Below are experts of layer 6 (counted from 0) of a mixture-of-experts language model. Rows are named router (the router's row for the expert), gate (a neuron's input weights, with its number), up (a neuron's input weights, with its number) and show model dimensions 0-127. Each number is 128 + 32 x the weight over its row's rms, rounded and kept within 0 to 255.
After each expert's rows: "gets" lists some tokens that make up at least twice as much of what it gets as of all text; "comes after" lists some tokens at least twice as common just before its tokens as in all text. This comes from a sample of Wikipedia text that the model never trained on. Tokens count by the router's weight.

# expert 5
router [139 174  78 138 103  97  65  90 183 116 127 114 188  96 126  95 144 125 136 116 157 104 243 153  78 168 151 117  53 139 164 108 116 120  82 163 159  83 100 106 116 162 152 103 192 135 141 170 110  88 127 108 151 143 151 119 134 147  61  86 101 171 189 122 211 139 137 120 135 102 112 130 117  89 133 138 113 124 112 117 116 136  59  85 100 152 127 160 107 126 121 160 135 155 136 109 104 112  72 123 185 110 105 143  89 118 152  96 121 154  76 111 109  73 137 146 123 146 122 127 151 125 137 101  90  80  84 111]
gate0 [107 118 144 153 162 120 169 110 161  71 115  97  95 140 179 107 130 115 135 119 117 130 132 118 169 118 126 177 122 110 188 106 180 150 109 129 128 148 103 122 156 119  79  88 126 103 150 103 157  98 152  96  96 149  77 179 108 127 178 192 155 131 132  86 187 115 174  98 118 113  25 118 159 203  93  95 132 116 114 189  97 137 154 145 109 150 128 152 112  76 163 104  72 129  54 111  67 153  91 120 127 117 174 101 157 169 139 128  66 125 165 101 124  93 169  57 141 105 128 137 143 113 120 143 128 116 114 169]
up0 [134 102 116 113 130 118  80 167 155  96 133 170 100 157 139 155 191  83 210 117 127 127 122 147 106 137 158 112 134  75 180 161 146 110 136 125  50 159  79 111 175 168 110  98 153 136 119 130 157  96 118 118 115 113 149 153  68 104 173 167 119  97 127  97 147  86 171 118 137 174 106 120 105 113  71 132 137 143 133 136  97  93 137 167 125  98 131 192  82 122 181 134  95 200 134 113 129 171  63 169 128 125 178 212 108 120 129 142  76 151 164 144 103 152 179 129 155 146  87 127 186 137 108 157 175 102 140 112]
gate1 [173  90  75 104 122 186 178 137 144 118  88 182  79 132 134 129 147 182 175 100 135 116 111 102 171  83 133 102 122 125  73 150 132 120 108 124  97 184 119  95 192 122 133 159 139 133 155  87 120 114 112 155 109 137 104 181 102  66 155 186 121 120  92  80 119 166 113 112  96 173  60 104 133  95 126 152 145 118 119 131 154 129 116 135 124 135 106 137 111  71  73  76 123  89 131 132 150 151 154 124 110 169 140 108 128 122 139 221  97 116 149 201 167 156  82 158 129  88 110 124 141 115 114 212  90 182 106 138]
up1 [160 119 130 110 104 177 141 149 161 123 122 182  98  87 121 135 125 160 175  86 128  97 125 146 148 107 136 124 116 149  83 184 128  95 103 122  94 157 115 152 156  63 141 149 170 163 168  78 111 164  95 101  97 172 139 173  79  63 144 156 128 141 112  92 145 178 137 114  82 201  92 115 116  83 182 136 175  91 121 135 169 108 110 104  90 177 163 164 123 108  91 135 130  97 107 158 148 131 193  97 135 143 149 141 146  93 154 180  69 113 160 162 115 150  89 177 156  89 124 140 167  99 117 222 110 153 103 127]
gets: "\n", ".", "urb", "asc", " i", " vis"
comes after: ".", "==", ").", " ==", ".\"", "\"."

# expert 38
router [147 143 150  93 117 124 161 125 183 128  89 117 126 102 149  99 194 135 119 102 137 112 100 146 101 133  76 143 114 139 141 118  77 162  98 154 120 170 157 127 135 157 117 139 156  99  90 102  91 159 129 164 152 138 109  74 138 125 116  74  95 154 164 102 169 102 148 133 151 205 121 139  98 128 130 171 119  57 148  99 123  78 171  76 181  52 145 170 100 127 174 137 100 165 110 128 112 107  86 114 133 123  80  91 108 126  98 197 150 157 152 185 146  80 163 202  63 154 104  63 172 164 140 107 116 142 112 127]
gate0 [115 119  72 123 142 143 127 142  98 124 164 165 129  92 164 127  86 116  99 183  89 171 171 130 138 132 135 131 162 115 122 167 109 185 148  67 159 133 125 169 151  96 159 117 179 165  85 186 199  91 132 106 121 135 151 140 120 104 131  80 102 129 165 187 134 143 157 117 137 134  96  76 138 131 120  44  88  98 149 148 116  90 101 116 109 164 147 112 146 148 125  98 156 151 136 174 128 171 115 130 151 186 164 100 146 142  94 144 147 117 126 123 125 176 153 134 162 170 115 149   0  63 103 159 105 107  88 122]
up0 [181 115 160 111  85 150 102  89 106  82 116  73  77 177  56 111 133 131 146  90 129 126  76 138 109  96  74 162 137  98  89  72 142  84 160 156 113 104 139 123 125 121  94 134  97  90 120  95  91 135 167 134 178 165 167  91 178 145 123  99 139 195 104  91  93 155  86 142 109  96 149 135 181 128 113 138 147 117 110 107 163 149 156 146 129  65 114 141 106 123 115 185 117 148 111  70 188  72  96 145 130  79 101 127 104 133 122 110 100 108 131  98  88 126 134 136  70  67 116 135 196 149 118 110 188 139 171 156]
gate1 [130 168  92 161 116  91 141 174  88  83 131 106 119 127 136  87 114  61 146 168  85 137 139 121 108 101  90 121 143 130 114 163 171 150  59 153 121 121 163 103  92 115 121 149  57 159 101 137 161 114 113 170 136 142 167 105 140 105 135 103 168 107  96  94 174 136 146 118  78 158  58 192 173 189 172  64  71 128 185 102 161 164 107  91 150 142 176 147 171 100 146 102 153 107  90 125 150 136  92  94 179  72 130 139 152 162 166 104 114 136 138 135 110 128 132 124 130  50  89 145  79 105 113 164 127 109 133 159]
up1 [140 153  89 121 134 171  91 162  81 130 123 102 104 121 180 150 157  93 174 178 123 129 102 154  90  72 162  96 123  98 125 121 193  82  90 137  90 106 136 104 102 152 128 117  96 153 138 142 185 124 148 149 141 129 187 149 148 100  74 102  96 114  58 151 150 171 165 112 130 154 106 112  74 152 129 119 155 106 102  85 183 159 140 109 149  71 183 141 190 132 111 171 168 104 127 230 148 112  99 199 159 147 105 111 135 128 131 149 125 127 103 112 110 143  77 144 141 127 106 117 118 184 143 125  83  84 145 189]
gets: " U", " and", " who", "U", " He", ")"
comes after: ",", " H", ".", "H", "°", ")"

# expert 36
router [143 136  97 134 162 123 141 141 184 112  58 139 175 143  72 106 178 132  97 131 143 143 140 139 108 163 148 180 127 166 117 113 111 175 193 105  69  50 103 162 114 135 126 151 153 118 107 134  99 111 114  92 126  78 106 115  67 100 140 136 149 124  94  76 154 143 141 133 176 140 178 114  64 163 119  67 163 134 157 120 122 110 138  90 109 194 125 116  81 182 125  85 167  81 126 138 112 140 100  76 147  97  94 186  99 154 128  94 148 191 107 119 154 106 128 204 162 144 102 169 139 181 128 157  97 127 134 130]
gate0 [116 132 174  87 113  42 135 118  88  80 141 137 127  91 143 184 129 118 100 157 128 159 155 153 116  63 148 160 154 119 112 119 116  68 149 149 126  89 173 100 203  78 116 145 140 126  67 123 141 130 117 155 113 160 138 155 152 116  82 126 136 158 160 133 120 136  93 154 102 158 105 123 165  98 130 115  68 143 123  57 162 120 100 142 150 150 122 104 111 122 142 130 127  69  75 105 138 147 184 132  96 116 109 146 109 106  85  98 130 141 135 127  50 174 123  88 145   8 109 162  93 152  78 173 168 130 137 120]
up0 [177  91 127 122 104 127 172 120  95 109 124  57 151 178 149 106 127  72  51 185 160 123 115 126  86  65  72 110 154 152 124 144  74 115 165 175 106 124 110 112 102 100  91 116  98 119 138 176 100 146 217  94 157 114 148 126 194 168  86 113 137 102  93 109  96 156 106 144 105 152 105 171 137 132 104 150 145 136 139 155  88  98 103 110 148 121 159  48 127 161 127 161 160 135 176 140 151 107 159  82 197 159 150  83 134 155 103  95 155  86  99 179 138 120 107 152 158  77 136 120 128  98 128 156 128 138 153 110]
gate1 [130 124 107 120 115 111 158 109 130 141 105 169 154 127 113 171 125 132 131  79  91 126 121 137 106 118  85 133 119  52 121 169  92 175 152  97 160 184 109 133 148 159 118 150 163 128 183 105 192 115 156 134 189 132 173 150 122 177  74 148 144 131 166 123  67 196  94  96 111 201 146 120 122  95 119 123 144  89  88 106 130 153 129 163  91 103 202  99 115 142 138 203 110 151  82 144  92 146 172 149 115 133 163  74 142 113  86 117 175 146 114  83  89 142  60  99  78 103 148 154  72 110  97 140 121 123 153 167]
up1 [142 124 143 132  84 163 154  74 128 136  76  85 124 139 164 191 107  90 108 126 134 118 169 110 136  78 129 127  67 102 130 116 142 183 132 148 115 190 166  31 137 126 102 113 103 156 115 181 132 137 116 169 177  59  89 118 121 102 152 103 176  77 193 157  98 163 119  94 102 136 163 170 105 173  95 119 177 109 162 152 130 105 126 160  86 108  97 151 141 151 115 143 127 145 114 103  98 191  76 113 118 153 173 104  90 104 130 137 180 134  84 114  66  85 127 151 140 111 147 171 127 177 141 146  79 131 113 149]
gets: " =", "\n", " is", " called", " released", " known"
comes after: "\n", " was", " =", ")", " also", " is"

# expert 3
router [109 104 177  86 104 131  86 153 150 191  80 165 133 141 125 132 120  82 161  64 121 141 142 180  91  73 139 111 136 149 202  67 143 104 148 100  81 131 158 108 162 104  90 137 138 182 171 109  11 105 145 178 175 124 140 109  83  77 147 104  84 127 134 149 132  99 113 162 131 176 155 116  86  87  84  88 162 113 106 167 134 151 157 111 153  83 139 135  78 113 140 125  91 139 117 145 147  89 113  79 122 144 166  65  93 151 148 105 105 139 121 103 132 110 118 187 133 140 142 136 138 115 126 129 127 153 161 178]
gate1 [ 88 103 101 166 118 147  95 140 149 114 144 131 105  50 137 111 134 100 104 121 136 133 151 110 137 123 126 167 109 147 128 116 174 145  53 161 115 171 174 141 100 141 164 180 135 146 132  84 202 124 101 157  72 156  92 153  75 113 146  15 128 138 120  76 122 101  84 136 130 166 150 104 118 135 145 156 135  94 112  94 100 112  95 161 129 179 105 171 213 168  99  81 144  62  90 168 146 153  93 156 130 103 148 161 116 121 151 173  86 131 157 114 152  95 117 138 145 105 171 164  96  83 115  93 104 102 137 103]
up1 [101 132  85 131 133 133  67 146 113 171 125 144 140  45 144 115 162  86  97 130 123  73 160 154 136  88 152 132  88 146 116 126 105 156  84 132  89 185 144 139 144 131 163 142 161 183  97 142 212 149 124 124 121 129 116  70 110  91 119  98 189 135 110 105 185 126  82 205 170 152 160 113  94 109 138 172 150 111  89  79 102 107  91  93 156 174 152 147 135 167  77 108 184 162  82 126 139  91  94 118 101 111 129 156 157 184 161 147 110 136  99  83  72 115  93 119 142 165 147 146 107  94 158  82 118 123  92 134]
gate2 [ 99  98  65  98 143 157  39 156 122 125 137 144 163 154 109  76 215 143 162 164 126 133 110  92 125 111 116 134 112 159 159 139  63 143 133 114 152 190 151 127 112 188 168 168 128 162  61 108  98  97  59 146  95  97 110 100 106  86 115 154 149 126 120  93 148 177  63 124 115 116 134 110 166 116 122  96 131 129 110 119 108 126 114 153  92 158  89 162 136 141 150 138  92 203 183 125 159 162 142 136  84 192 125 123 136 154 102 130  86 171 138 141 137 159 160 176 120  88 166 138  62 100 101  94 144 116 104 112]
up2 [176 139 151 157 172 180 131 142 153  55 142 144 137 103 120 129  64 119 128 131 140 138 121  76 132 126 141 135 168  75  97 121 144 127 111 157  96 109 152  94 125 116 173 139  92 108  53 120 121  82 137 102  94 177 130 148 137 159  84 106 115  83  70 140  77  96  94 110 100 116 122  88 131 127 144 130  96 107 126 111 164 105  69 129 113 176 158 169  97  76 157 148 126  89  54 153 128 138 109 136 205 101 177 112 105 131 156 112 150  99 191 114 143 109  53 143 141 124 107 139 119 195 135 143 119 211 180  99]
gets: " |", "===", "==", " ===", " ==", ";"
comes after: "′", ")", "0", "″", "3", "%"

# expert 16
router [120 145 119 161  99 170 174 146  81 128  88  71 134 150 133  71 196 115 122 124 162  93  90 182  80 160 127 117 135 108 167 116  93 140 186  88 141 166 107 167 110  89 129 145 163 133  87 143 120 182 139 127 111 139 130 135 159 147 114 132 113 134 130 101  85  68 171 118 148 120 130 132  90 172 132  67 122  78 161 149 103 128 134  72 117  81 161 173 105 157 183  67  57 111 184 114 143  87 135 145 110  79 102 111  83 134  79 197 141 157 108 116  87 120 147 141 161 149 154 126 148 167 112  77 170 149 117 170]
gate0 [152  90 111 100 131  92 105 172 138 183 109 111 157  96 195 108 117 106 114 110 147 159 107 111 135 159 175 152 187 107 107 121 154 154 122  35 139 136 179 140 143 109 143 160 128 160  97 100 128 128 180 132 180  62 111 113 114 159  83 159 134 120  88 154 127 133 149  97 102 113 139 146 164 211 161 135 114 127  83 107  90 168 120 138 121 171  98 108 127 119 148 132  83 113 136 122 174 183 112  93 115 117 128 154 146 189 145  47 146  32  96 129 124  72 153 125 166 178 147 112 104 125 113 141 146 118 105 195]
up0 [118 163 215 179 111  61 137 108 110 136  85 160 120 119  96 129 107  62 133 121 133 119 102 131 160  95 163 130  75 118 163 174 173 100 112 114 114 171 153 144 104 104  91 192 151 148 127 148 150 118 116 106 134  66 126  80 159 132 101 168  66 116 167 109 140 119 123 132 110  97  74 155 222  98 134  58 157 111 145  92  85 149  90  96 147 172 166 130 151  93 109 192 142 137 116 125 108 194 120  75 170 110 139 130 154 126  93 113 119  71 150 187 126 144 172 107 136 133 151 159  94 121 110 142 113 132 101 121]
gate1 [121 182 180 111 163  78 102  55 137 119 201 137 115 193 170 129 156  85 136 157 136 116 113 139 168  98 164 107 109 116 142 153 114 114 131  84 107 140 143 141 174 115 176 150 152 112 105 164 172 105 125 101 166 108 169 111 176  91  97 160 139 147 112 110 112 103 120 137 114 163 102 100 123  83 177 123  69 107  88  77  86 189 145 141 120 177 154  80  84 109 114 132 201 193 112  93  95 161 158 114  66 129 154 174 130 160  79 110 105 115 154 190 116 159 127 112 144 150  91 146 130 139  84 108 121  79 132 149]
up1 [164  77 115 152 129 103  92  98 119 109 141 109 156 111 165  92 154 130 165 147 131 155 135 128 196 127 159 107 169  74 179 149  91  71 169 126  80  89 143  96 124 107 187  61 152 127 170 126 147 112 149 146 175 160 167 111  88 110 133  86 117  72 121 127  93 143 132 105 181 188  58 111 115 120 155 144 136  98 136 190 130  93 160 116 151 107  79 107 131  82  93 148 188 117 122 117  90  72 127 116 105 119 178 120 100 103  90 122  91 115 102  83 164 149  48 166 138 122 153 108 134 113  75 173 128 163 157 133]
gets: " Sh", "av", "ist", "+", " sc", " R"
comes after: " |", ":", "A", " UTC", " W", "N"

# expert 24
router [121 112 102 163 101 140 117 121 102 167 113 176  80 151 140 131 144  97 113  98 103 104 172 172  91 131 130  86 137  97 132 138 174 134 135  99 111 104 124 144 142 173 122 136 214 118 143 137 139 147  97 187 127 221 163 119 111  94 106  99 120 122 188 109 132 140 125 142 136 171 158 100  85  66 148  93 150 130 133 153 154 156 218  98 141 117 145 137 136 127 145 141 118 125 121 150 204  94  84 110 194 151 163  83  99  82 105 156 112 168  97 143 187  89 153 196 135 177 130  85 193 178 103 111 121 110 146 121]
gate0 [164  97  79  96 142 169 195 123 152  65  61 153  82 156 139 156 117  91 161  97 151 142 158 151 162 147 128 167 166 108 149 148  97 142 102 177 107 134  90 142  74 117 166 176 139 140 142  83  81 165 142 148 117 131 115 116 178 123 123 162 149  90 127  68  73 141 105 105  99 116  92  98 101 149 107 156 129 123 139  73 153 108 149 102 178 145 179 111 110 138 102 141  99 128  71 104  98 128 103 210 178  83 128 116 157 168 109 125 132 126 138  90 184 171 101  54 102 135 145 100 118 143 110  82 181 139  84 140]
up0 [148 111 152  71 141 120 110  78 147  92 153 168 165  90 113 146 180 111 144 149 140 100  93 197 117  45 103 102 184 120 135 158 116  98 138  93 136 127 107 102 190 144  54 147  88 170 131 111  69  83  94 134 123 139  74 157  81  93 129 112 134 202  80 178 136 132 109 130 173 189 137 117 114 123 122 111 135  90  97 175 159 138  76  97 140 147  97 134 140 200 133 129 104 136 153 208 147 145 116 100 120 154 152 113 146 179 123 107 167 154 138  85 128 134 122 175 132 132 113  92 167 134 144 171 109 124 118 170]
gate1 [116 104 180 141  75 146 133  65 157  94 169 142 142  81  52 124 140 121 141 140 122 131 118 106 128  90 134 183 135 212 133 147 144 104 125 110 170  91  97 200 137 148 129 172 107 145  92 134 156 179 114 139 131 134 140 169 115 102 130 119 108 135 101 135 116 121  97  88  76 158 120 148 100 156 100  80 139 105  85 154  96 106  58 233 147 192 167 141 114  98  98 109 119 172 145  98 150 165 119 145 101  28 149 163 142 109 110 152 160 130 159 125 170  82 140 154 142 114 143 165 130 123  99 123 177 114 139 135]
up1 [ 95 183 177 156  95 120 176 127 145 131 129 119  66  48 158  96 117  99 150 146 107 139  85 155  39  50 137 119 148 182  89 209 136  38 152 109 123  90 155 137 171 126 129 152  85 134 108 159 127 154  93 125 134 113 161 162  76  86  70 109 134 162 102 161 156 106 135 158 104 116 143 110 144 144  78 118 105 128 100 135 106 119 132 152 145 135 115 121 152 118 152  56 137 169 151 132 177 149 100 120  99 104 167 140 145  63 151 137 206 127 135 101 141  86 127 173 120 106 175 134 141 153 126 119 136 125 134 120]
gets: " G", "H", " A", " Z", " S", " J"
comes after: " \"", " (", "\n", "-", "===", ":"

# expert 17
router [136  36 163 120 147  72 135  65 149 141 164 157 125 193 133  76 155 127 155 180 124 146 113 112 120 141 108  57  71 136  89 164 113 102 152 115 160 154 130  45 207 126  97 163 114 121 139 106 122 149  87  76  76 195 120 150 121 119 144 121 156 154 128 133 144 140 125 125 153 123 194  57 137 143 124 113 156 168  81 106 155 161 104 175  91 124 111 130  84 175 128 127 185 145 144 113 108 162  65 156 100 143 103 131 134 146 158 102 124 136 164 124 171 102 122  79 109 136 136 143 178 120 151  95 143 162 127 116]
gate0 [195 122 110 145 114 136 129 184  96 122 167 156  68 135 142 153 131 120 103  74 153 141 145 124 165  78 118  99 111 114 123 131 142 106 112  86  81 170  99 151 130 117 140 169 129 116 172  95 159 133 183 107  98 127 136 189 167  70 114 114  55 178 130 164 115 159 154 195 137 114 156 165  85 116 110 183 147 104 154 130 148  90 145 110 104 117 166  91 173 144  92  99  87 169 147 179  91 114 185 112 172 117 120 114 123  92 164 160  61 128 130 149 112 123 103  17 139 157 114 104 140 133 118 120 101 176 104  96]
up0 [ 72 144 129 169 145 137 170 112 154 121 106  97 198  87 144 141 144 174 137 101  70 111 155 153  80 182 152 162 105 145 123 126 120 138 157 120 156 138 157 124 120 123 170 162 125 115  59 198 116 131 125 156 131 117 127  90 126 173 165 118 180  69 130  93 151  44 131  69 130 160 116 105 205 141 113  75  78 165  96 115  88 101  52 175 171 158  80 143 169 133 120 147 146 112 157  91 156 159 126 159 114 121 151 151 112 120 106 125 184  92 128  96 122 107 145 192 117 136  91 138  84  83 110 116 145 121 126 124]
gate1 [ 92 189 154 148 157 122  90 132  37 135 131 125 157 109 121 141 190 167  88 137 147 102 151 180  72 145 117 169 136 127 127 118 188 106 109 146 111  91 134 125  99 208 165 123 110 176 162 168 110 143 125 126 101 125 137  91 142  76 123 159 132 143 146 104 151  77  75 143  73 186 107 158 111 106 154 160 112 102 123 195 152 106  91  96 135  82 138 159 174 148 163 116 116 158 126 134 121 177 185 112 160 117 110  97 160 149 156  98 107 140  91 176 123 136 148 108 149 134 203 143 142  73 152 140  99  96 136  52]
up1 [164 134 118 101 128 188 125 132 186 124 128 130 107 122 144 145 134 116 158 129 142 132 121 122 165 144 189 165 160 141 205   0 181 128 100 143 121 167 130 118 123 123 123 117  97 146 175 142 141 122 153 136  89  93 126 168 117 124 216 162 121 118 118 112 172 106 135 143 116  85 141 230  81 113 149 189 162 117  93  95 118 105 163 176  87 108 139 183  92  64 144 102 153 145  96 122 135 115 158 149 115 178  94 151 112 113 101 121 124 135 109 156  94 131 147 174 101 121 114 160 104 136  94 108 180  98  92 138]
gets: " a", " the", " an", " The", " its", " their"
comes after: " of", " with", " is", " as", ",", " to"

# expert 21
router [137 114 138 119  93 208 107 151 124 160 175 126 135 136 125  79  81  97 124 101 151 120 102 125 140 118 108 175  89 118 114 133 146 113 165 123 161  96  92 127 107  71 154 146 128 132 109 112  59 119 116  89 130 128 120 126 157  65 143 116 128 128 122 115 157 113 131  93 174  99 146 136 121 112 123  97 111  65  65  93 156  85 135 172  81 189 111 121 145 150 129 113 172 202 167 128 165 182 168 137 218  61  99 162 184 128  80 171  74 197 131 107  99  77 155 144 136 142 104 157 165 146 149 107  97 113 114 102]
gate0 [129 150 128 132 136 132  54 164 171 138 113 206 109 106  90 167 154 128 133  96 140 120 125 156  62 116 109 160  50 115 173 172 128 161 147  98 153 130 156 114 143 185 150 157  94  50  92 117 132 139 154  87 100 161 139 116 157  99 130 153 114  87 147 102 110 139 144 114 158 181 104 110 138 125 116 152 151 157  76 129 177 166 101 167 111  78  78 151 144  86 151 121  54 104 179 185 162 157  89 124 115 104 169 130 132 171 136 110 116 123 152 143  67 166 161  92 197  89 142 171  95 154 122 121 124 126 130 174]
up0 [ 57 129 137 144 111 153 135 146 141 116 116 120 141 147 185 208 136 169 102 149 121 131 144 107 133 184 113 124 182 188 100  66 184 201 110 133 111 115 132 102 200  97 119 155 119 134 162 114 147 146 118 140 103  85  59 147 157 168 126  83  96 181 103 182  72 137 127 141 119 110 135 144  70 153 160  85 153 142 180 152 113 135 120 126 141 111 179 125 146 146 161 152 127 100  71 153 145 107 113 143 151 106  98 149 126 140  75 135 131 132 135 136  90 116 120 221  93 153 130 164 120 101 142 161 128 136  38  95]
gate1 [162 141 100  54 192 113  78  93 121 143 110 137 130 145 131 111 129 128 117 134 181 154 155 201  89  92 107 129 141 137  93  91 126 145 158  96 131 119 150 116 159 184  95 132 110 106  94  99 136 141 148 150 177 137 136 117 117 120 162 142  92 159  51 193  83  63 131 167 138  95 170  96 168  94 113 137  84 161 118 103 135 123 122  75 119  67 109  94 105 122  87  70 120 135 126 120 113  82  97 189  78 204 159 125  91 142 155 142 124 128 128 148 114 137 122 117  80 103 178  39 156 148 149 141 120 158 155 103]
up1 [114 106 138 133 145 110 107 170 153 103 170 145 172  48 111 100 135  92 162 141 120 157 131 109 121 166 133 170 120 159  92  90 169 192 132 110 158 103 140 201 147  86 124  94 115 102  90 105 138 106 157 154 185 150 200 115 106 144 164 154 172 120 145 170 177 119  92 126 101  96 148 147 142 169 146 114 149 167 199  90 120 214 115  67 134 121  90 121 186  71 122 125 119 138  70 125  88 157 106 128 134 128  86 136 136 208 120  93 134  94 120 141 136 107 120 153 124  81 137 173 173  94 109  89 138 118  91 115]
gets: " l", " L", "8", " ball", " h", "arm"
comes after: " the", " to", " a", " of", " and", " his"

# expert 20
router [ 89 100 145 137 148  74 240 164 131 173  83  98 174 169 150 122 106 112 141 163 116 165 152 130  98 169 121 164  92 121 198 109 155  92 190 153 122 108 139 118 120 134 122 153 173 109 141 152 141 138 139 144 141 102 107 103 172 155 142 101 153  54 127  60 175 157 108 166 146 167 133 144 106 202 113  86 171 100 140 158 162  88  92 162 162 116 106 115 136 119 144  97 159 140 109 136 167  73  95 110 161  83 149 125 108 180  82 111 115 131 102 179 161 139 106 128 131 144  85 112 163 122 142 112 111 160 197 108]
gate1 [113 139 125 175 126 104  78 103 158 112 125 151 178 101  52 183 122 161 104 139 116 123 135 120  76 147 204 144 136 113  94  88 110  71 105  73 132 129 160 118 172 145 130 178 151 177 159 140 113 121 127 195 149 106 113 146 128 157  85 174 135 201 145 100  98 181 117 124 122 112 146 119 111 154 176 104 166 130 169  35 115 104 101 126 115 119 156 109 171 117  90 150 101 104 104 165 138 133 192 138  99 144 153  96 150  81 116 110 118 119 150 101 100 170  70 180 123 138 115  87 142 131 136 171 152  96  73 185]
up1 [172 168 161 100 116 127 130  86 100 142 145 156 130 167 157 119 106 168 117 132 104  98 109 127 117 130  50 162 105  91 116 116 109 129 101 140 159 114 128  87 156 197 120 102 136 103 108 148 168 122  84 122  96 189 215  94 119 107 112  85  78  96 157 147 158 125  79 101 122 148 123 107 154 132 123 144 102  62  56 147 189 152 136 133 155  98  98 126 135 118 129 103 102 135 162 106  99 139 148 103  79 107 167 157  85  96 163 133 120 111 131 191 143  93 151  38 106 109 143 188  99 123 116 159  36 144 153  98]
gate2 [114  96 113 163 178 133  73 127  95 125 149 111 130 101  67  96 175 155 144  87 130 165 169 137  61 118 144 114 132 124 119 133 110 139 105 107 134 112 126 127 111  76 156  85  76 184  85 100 141 111 157 101 106 138 155 174 127 124 126  79 138 101 106 127 144 103 160 147 155 137 143 127 152 126  93 174  78 160 180 177 129  90  87 118 128 179 145 140 107  98 126 126 131 167 153 102 103 159 104 153 144  52 142 157  85 141  90  74 232  99 104 129 120  74  74 123  48  83 149 109  61 133 133 124 114  84 113 144]
up2 [156 168 125 147  52 121 147 118  85  85  88  98 162 128 112 180 138  96 102 142 143 101 171 189 140 131 122  84 105 118 154 166 162 137  94 131 165 128 160  84 117 148 105 142 178 130  84  62 117 132 110 127 102 100 139 169 147 158 120 154 185 120 112 113  86 160 161  57  73  83 137  98 156 118  77 112  49  92 144 169 131 155 102 214 141 141 149 132  68 106 134 137 135 149 126 154  89 161  84 176 106  92 131 136 137  99 128  96  89 121 131 125 142 124 110 123  85 137 133 112  92 181 130  55  68 141 146 141]
gets: " the", "(", "|", " his", " a", " was"
comes after: " in", " he", " He", "\n", " was", " as"

# expert 33
router [128 145 158 155  87 181 126  79 107 106 121 126 110 117 108 109 111 121  75  75 160  90  62 119 130  95 149  94 162 178 153 116 160 106 123 185 142 104  95 167 134 156 146  68 182 162  98 159 154 110 126 112 161 122 151  81 181 132 137 103 177 123 170 146 172 143 184 107 133 129  93 129  54 121 155 130  75 181  98 191 122  82 170  93 104 134 138 157 109 128 118 175 144 177 138 137 148 132 153  90 162  68 106 198 122 101 109 143  91 157 107  92 106  89 172  80 138 126 164 128 132 109 148  89  90 136 128 182]
gate0 [173 112  93 153  91 182 129 179 173 171 186 129  89  97 157 200 154 134 138 119 161 125 144 154 109 145 131 148 143 101 155 121 147 112 133 100 143 167 131  97 156 157 141 100 125 141 143 109  94 184 158 157  85 189 107 164 131 120 135 102 106 154 135 202  75 122 148 185 104  38 109 131 134 172  87  96 108 130 112 121 111  75 147 164 153 147 111 150 141 141 120  82 169  64 104 133 100 198 132 192 113 129 184 131  76 172 124 117 170 137 117  68 152 127 142  76 106 101 148 132  95 146 142  94 150 170 107 117]
up0 [159 129  87 172 160 159 114 106 173 194 162 134 155 142  75 144 132 114 128 130 151 119 117 157 116 140  86 138 165 106 191  87  98 139 106 161  83 137 111 117 142 180 119 116 123 134 127  90 147  90 108 125 162 105 161  87 120 117 171  34  71 165  82 115 141 197 111 148 148 102 101 168 160 110 102 132 147 122 139 135 142 132  85 122 108 169 100 132 114 139 131 106 140 129  70  74 107  77 116 153 135 106 108 130 112 212 100  80 158 129 104  96 103  79  76  81  20 137 148 106 113 127 127  86 150 165 142 148]
gate1 [144 147 126 124 173  81 128 118 139 140  87 190 213 104 110 144 172 139 137 104  95 120 130 158  92 122 133 135 156 118  55 146  99 123 150 118 163 128 150 129 122 148 129 181 131 140 122  78 170  94 103 143 132 144 119 123 146  79 198 134 122 132  36  60 101 132 139 121 118 140  87 120 152 116 141 109 101 143 104 121  95 110 125 131 191  96 139 125 136  96 129 126  97  96 122 194 140 168 179  87 134 176 147 155 112  92 132 140  83  64 112 190 156 173 111 148  80 169 135  93  85  24 106 135  89 131 153 133]
up1 [137 129 137 164 115 164 193 110 140 204 140  97 136 185 115 133  94 134 116 105 164 116 113 120 185 161  85  57  90 100 157 160 102 168 134 124 106 169 127 170 162 133 105  75 141 150 132 134 129 194 158  85 151 149 154  76 132 127 117 147 143 137 160 178 115 117 118 143 150 109  80  98 128 144 145 146 103 194 141 132 124 112 156 171  82 160 123 136 139 142 129  81 109 183  78  70 106 160 101 129  78 123  77  92 138 145 118 159 119 103 130  99  72 150 166 132 128  76 218 147 200 147 132  84  94 155  94 123]
gets: " d", " p", " D", "p", " s", "d"
comes after: "-", " a", " the", " and", " \"", " ("